From a checkpoint of a small mixture-of-experts model trained on Wikipedia: a variant of SOAP for the experts.
Below are experts of layer 5 (counted from 0) of a mixture-of-experts language model. Rows are named gate (a neuron's input weights, with its number), up (a neuron's input weights, with its number) and show model dimensions 0-63. Each number is 128 + 32 x the weight over its row's rms, rounded and kept within 0 to 255. Numbers have three digits each.
Before each expert's rows: a language model's description of what the expert responds to; "mostly gets" lists some tokens that are sent to it at least half of the time. This comes from a sample of Wikipedia text that the model never trained on.

# expert 6
It responds to: Inner pieces of technical or biomedical words and table-rule hyphens, such as gluc-oc-orticoid, mitocho-nd-rial, nuc-le-ophilic, protein, cell.
mostly gets: " drug", "oph", " ox", "atic", " mechan", " cell"
gate0:129111104093153086129168167175107112162156129151147115124131146137111070100078134092134147126112120184101149153125109065104103112067140156128045196168108111089132099123072089105110155118133149
up0:130149085169123116107165172150099149087119072081075072112133117084116084098122133115137060158117205133116166130116123072092050215132134170113109142104127097098095200084110103156151156127186177
gate1:056127130147090177062136141146115153138137168137119100117159182088093148141134126115122128094080127112117140142141087083040168126136037146131147129120112111177113148120076146080128124182134097
up1:155107191121122139120077125177141152151130125175115143115156092157146103123118149062135140163201139147136099181090134084137153099168144118099120184146108178155136117130155149157156071083148161
gate2:115213132159134162088093076144131150125091120133100190057121196098154076133137167140170205137097151150152145143194147105126087154148182137159197128109126092081121169117091085094124089117064139
up2:088170155121168180138120085172139172113122110170137140122139093150150133138073135196125094113170063091139159157136099155090135109125201128078181094102123117115084105176057087106166111175118126

# expert 0
It responds to: Nouns in biographies about education, family and career, such as degree, school, University, daughter, career, plus percent signs in tables.
mostly gets: "%", " University", " College", " government", " School", " life"
gate0:147124141140145132080136140173110148119061072129180074111119124136136186086071092098082063108142095130120137142137142119123102133076067123112069187113108180123131137074129157120140158125051145
up0:185158109157142093149121166179105161104114085097124113084140111140150112108159143098098135139115107113108148176144119154157173138104152128143112154110145215114125120126113179133172137113140135
gate1:147170116081068105132123097144137151127156168083121070121162146115183092151129154136130081188105064077108121115137138091218141090130168122162050080181118122150146117086072121093146123157141135
up1:123065193098104099152149136089160071222115113163123099119131113085085142153108089142184159181138136136106109071205159142154153135168135096129172156150122121194127105096169145127177130116067160
gate2:146114123084140168139147171169155153135176125132129093145100155098135149009105133154078098096069067112141158167127114144103126170144127120132141097113125137064101186149108096159095130130100083
up2:113088157139147131115145106132139096118154187107140122144188118144139139161147134137142131097097144103145105083124167117159136157181129114105134113172183112160155104154185153103137131100168095

# expert 14
It responds to: Past-tense verbs, -ing/-ed endings and phrasal particles after was, to, he, such as made, used, released, ruled out, set up.
mostly gets: " up", " made", " used", " released", " held", " played"
gate0:161140110130091113089119148164086157102147113063142195092081080100102130152133151124111108147116118114157107091108194132087175133111147060120148132195184154098172151118118136151095089145135153
up0:096081116089142110160178149152205104176142186229048084092156138181160103151094129145113149147088135139110113111177087141130108095197201139111147163098096102100117114141131161085119169141109148
gate1:094089176129143144104104187082182058112138151112098128215105102097096115127077086120082180153117164146127092102205106140163118087112119109133086069109164094096127111178209151078170079111154154
up1:126100155149093099163040164076180127128190160088180103168075122108095150122132094117083120103153188067136172118188066101103123100119117134150122113129139096143144085166194119093189125204124111
gate2:098102123094167180124149085151162146117104202144126099099176137146126131162127101175123076106142122081091130145117091087126132138129147136099075100085194128104166111172126132109126079076135121
up2:143130121106176111142071153077110144121138084147129135124138137092121142130144159061182143129137080114131139118155195190138112079092124136090119126158085127174143145063112086129121193159085117

# expert 4
It responds to: Closing brackets, colons, quotes, dashes, periods and table pipes ending a phrase or entry, such as the ) after birth years in lists.
mostly gets: ")", " –", "}", ":", "]", "\""
gate0:100152103112167192121097178189168142130100062172106168159119087117101117156098079160135120147114161127139123176142103128173171078071109178134118118153103122133114107134112167087125110122167113
up0:167089136145135108134163179129130135117081201150168120079146125160104083194141114136092089151147141131146148084125156123088112140189115109144124118146192171114121057118174111057142165102160149
gate1:173139152107111152179129103129059134085124117144151075081130087103115166156135154075124139136095088099143108144102170133147128064173098113142226137106119189157159135124186161138085170119112130
up1:080129115170090098154084089096144130069099171090122173101146146118080081123147128122084156114154186146152109106111138072125144185147090123147114047144169116131144126153118132125168119183108092
gate2:133088169136039185084125071139105179151122148115153135138155136186193145097110068142163108134140135133161152136126085134130112139170147130129094104058081099101183195084126119086136168134188108
up2:075104119164062157153107156096136105083160086141188103114167146131124128196092155101161156108145127143131145135173127140162170105104176131156073142124149103075157145129082159129165144126117097

# expert 2
It responds to: Noun stems and word pieces after the or a, often in building or technical descriptions, such as cons(oles), cock-p-it, engine, river.
mostly gets: " cons", " engine", " ship", " Cons", " river", " des"
gate0:128136095120090150102142165115094070104146126107121150137207135127158127116157162176093132169187120149125137201079109136051058083082168175181093093053157137150140134098144133162151133163136127
up0:123088189118133123082120100174067142161113124148088097110147150129115147154152076164109125115141142119124181141112123093125098085097079133151153071118118121131135095110140116078157165134115177
gate1:076160127112089084156077090135138145160123188119141133120134164148138167115122145112094129107180139125153114099137090116116115125106159137153109128156125112089183149157109128142098119141135169
up1:161107105195198129116144171117130144098103173207077127073121159105127089131109127193157125123077115152093169169192082123174125098146147095067134135138160145153065125154092109142146114128115111
gate2:121154115113068147085109102135131093179115079094105111103112101143110171126145128193157150077054132137139144080193156120082103087119064135101096160083140120184117089127124142106131179172147141
up2:140100121156099148038112097119105150182170079123152086147137060089153131162119114140140165129118127092119156079113133136139142125063125084148122097104176132123114158151080158144132166112143117

# expert 7
It responds to: Common first names and the pieces inside them in lists, results and credits, such as Michael, Robert, Kath-lee-n, Jes-si-ca.
mostly gets: " Michael", " Robert", " Jean", " William", " James", " John"
gate0:161121155200140154146119146071140127137128109208105119197171159107179172127125170131117130133143131140113116100067154169134139135119116216200126056131142134101100164150139102158125109124114121
up0:055149116059093098065107164142108115147101147070114145073018111106111108144152091147117077130101113171153139164192110096154166150107188084100136145121107138143128054152112141118139150108060141
gate1:136112140173127150168163124167122135109144053154097113130104107120105127102144092111133126122121085085135109123121112155138135107054115161139165151140072200137113155053144121098097112093135095
up1:117070182140125120160069080108133092151113176158091134112131156112081203137173168145120103092065120125117088114173168130111124162128122116135086142109125197128134141145123139146127117125100104
gate2:116157078145125095100133126092146171107150081091168151160163136138162140125144086080163089083106100147132178118172140121115078146142074083076134115135111112152166120117136104224137139077096134
up2:173064161129093136114118181106163106152119133221159072093162126132124118151090138083159160122162159065079091081116125093103066113098147116106165165114140101082178178172178097172123119154169140

# expert 12
It responds to: First letters or syllables of proper names, often foreign, after the or of in tables and text, such as O-evelen, Wi-esbaden, Has-bro.
mostly gets: " O", " Ho", " No", " Wi", " w", " A"
gate0:114136170126220141132125172142168103126124151156149104152149144141139171132120117148089116103115082106128118145180130130120108062130141155123116089169100162147120092141150222080202131073166151
up0:108095087128100135145176174128078092118135126108115134123097155117110132139096117127146154126104129158122113168114121110083112132148155117149053190152181144134115140148068086076072143151138127
gate1:123138130164096128124117156124163131094142143142130128135115155095128118164099194128079131123187131163124105148111074150145172039102078089089100137120132152106149115071090154046162127108190108
up1:162189065132241145151163110093132078129107199152162151158164167154141092167091126125100125085131039183135145070109123112160121086153143108089123176108077190098151144157145111141146154099098103
gate2:138134119170119067156149176090133156100100108131069135083114095188181187126164121118181101142102099137098050101138190085092134111077125174094115115148145132127132120091103112139114176076168090
up2:062151136190163124166129151084111132116102114191113142160135109171138152126151166138164117132095123190144102129143175121081103107167129117074121099088157090134174133113144143144092150079098115

# expert 5
It responds to: Digits and number pieces in coordinates, measurements, money and statistics tables, such as 000, 19, $, and decimals like 45.76.
mostly gets: "000", " $", "19", "10", " 50", "00"
gate0:110074096150154139140151151158094120082103122085097115092138083092135179126103143192175121163139117117155146093124174115110126119159148106174178122113171189166119187133110117173188116140156129
up0:182103099177122094085138120120105164136133192113093117167112136148147158110087094120109115139163128120066130119148084079195155168075123160144097161129131092198134117098150122107116143140154162
gate1:120107063117088108131185169105158156117147212127108110157096146108168097128141139129168148160167126150153094060160130162081145102109091177137124138081190092123093139137085117114094131102110053
up1:168177149116187129150092080125095122080101153116107123162171114138114145135158130164083083127112119099114148177133079178189148168117136088094113150226102141144094165102150150073218141131095147
gate2:136168132077157145181187141135118078158141141114177162142150109094142186123090202118141117104127129133175140137174109051120151107121086096130150124148172078126177131096142114133144140146145097
up2:111132123124082092044124168149133122142165136154094141111149154179158132143158081126087089134164122149148096120120102076104138184152123170138076177122127120103092119151124107106135128111100170

# expert 3
It responds to: Word-internal pieces like th, st, ass in names, plus ordinals and unit words like First, 2nd, United, Air, often in military texts.
mostly gets: " Air", " First", " 1st", " Second", " 2nd", " Black"
gate0:083121153092166121184156132062146100162139137110146162127123082116081136103154106151208113126099075097122124130189124077091075171161158158160227083132115154116126159118155127079057123152138121
up0:145167114179112146176168141198098151176126119110079135110155165095164103085133180140125120124131099117148112139072160190099132120103076116127089239158080080148111083117114106104163114114103177
gate1:133172172093119112148174156137106159134149194166117165115162156133102095124135134127121128138112133168214113161151149133104149165192070147141133051096125094181135099165208153157167107163081169
up1:124141134112162121126098140169150122215120194123074120158145161129120096103172094173160153137153130148115131150181139170115147117122144128149080121145126105148179086145179129116144096167127181
gate2:157143100134155127157132120138226153132140183143114102083121127104138143151121101123139144086134121086106087089091143169155105086102126169111206117146131106192154126120096170085160152117084147
up2:123077101129043178110149174154127127082141151159120103178131148114094101101141077159168133155096069131130097116163175110098105110142135140156164094163112130191128145118139115136114085110115148

# expert 9
It responds to: Inner syllables of Slavic, Spanish, Portuguese and Turkish place, club and person names, such as -ić, -ti- in Marítimo, Galata-sa-ray.
mostly gets: " per", "ti", "ić", "ć", " Arena", " Oblast"
gate0:124147123142087132121101146129110144104201182127120202137117116123113132126184091176064128080147164107124082142130107130119192120160119136112218125092078170128197117120144094127109170177130180
up0:143150110113178111117164101127171077108057150133129106132182122143099127109096119141120152173155065124156098143139114102086111137086125171154096133137201083134060145154092137112148138104111123
gate1:184076135109094145168118144116098135135122096114116163073132110109144136134162156100099186156140173146095144099103099113127085104181107106086155115068081144108079128120164128146138178098202140
up1:088136138098132122133144155090146140162082141178155093129117158115112111108091104127134100122210121126119127119159140162193142119178160100134101102125159119148145102216141144115141138137121123
gate2:146113138179116145158145115148105116110116102088118194126137157161119160125104148186092089065165105126066102100086167138126095105216086099176133105160096142159154119227077154115153125149100122
up2:166144111174126158149085136158107164088146107052104100128098140156027108114110115145161148131125126134126081131207088131129079162080185106159121132188116168127132171150133139138120174155181086

# expert 8
It responds to: Four-digit years after in, commas or table pipes, such as 2016, 2020, 1900, plus stray byte pieces inside Chinese and Japanese characters.
mostly gets: " 2016", " 2010", " 2024", " 2015", " 2021", " 2012"
gate0:126135126076098093148181109142178113105138144166092094110114171178140124111109157181116159112113122146159140114193162111130113126143194124161117171097153120138132085123169128158163120089145185
up0:107101100121102084170057151147160116147121109054089160210124100121077142147133112122123082121089136196146094147139140102175067141058120103158140155147147134071128126112175112138106178198107098
gate1:071166127186153127120117149134144098143118094084115148166181161112169224129134101068151118122109068221152121116154088063145117086165093093143159174087152170097151128102106164179135159199119110
up1:160133091148135140088100128150173155168150163091113163140191135090137172125129122111167080125092103220178103079151073081054108095160122094126170160108101163098108105111103143132137160200118149
gate2:100083133121141095211158185141148147129095179153132128116130108094130127153107173121130043202114122148162090141175150123156159100137127068118188127064164106125113118101123091119086137157167153
up2:165148128132043130167140142125161144153109126129117142108117149132145108112127134145137156133112112139123190157105128115173097163131173159126130187099157122125075210106176172105136169122144079

# expert 10
It responds to: Double spaces and table filler, plus word starts after hyphens or a, such as self-ti-tled, unc, ill, exc, never, previously.
mostly gets: "  ", " unc", " ill", " exc", " wor", " compl"
gate0:167166108094114140112079119111114095106154128117133121090133113133151145082160165152169160141118108143082168102134126112132110096145096135201139172091134126118119139145111157134151157131175197
up0:155070125143078125175109096140150146056102089086131140142160102140157172123113130196138188102130154079165131130137179163120173141093119136160129103141139120112108167114125136129117105184202117
gate1:119144134114138113089078164151155131081155119195086163157181096074103106154122197151151124122154134069181116096150119116158161143135168163191094139113161174104147171117156131128118122170188105
up1:164113146144162098183147128162148151136099184106112119123084190149152112068090084104138141125109136119063112170110137119107157094145125096087158114138082078181102080131106135139240129097143136
gate2:132106097128064161157189144153143046126148145142164187109159163098129182135137151134078136140161073157102084109145093112154161140113139136094120073182106164119116147090070079142163135139071097
up2:133101153109155092132130115141099151133086132123091101157097109140180096106137137111117143141153130104203110180127081070116154187161112176115154105169094119126088170184085206151155114123166128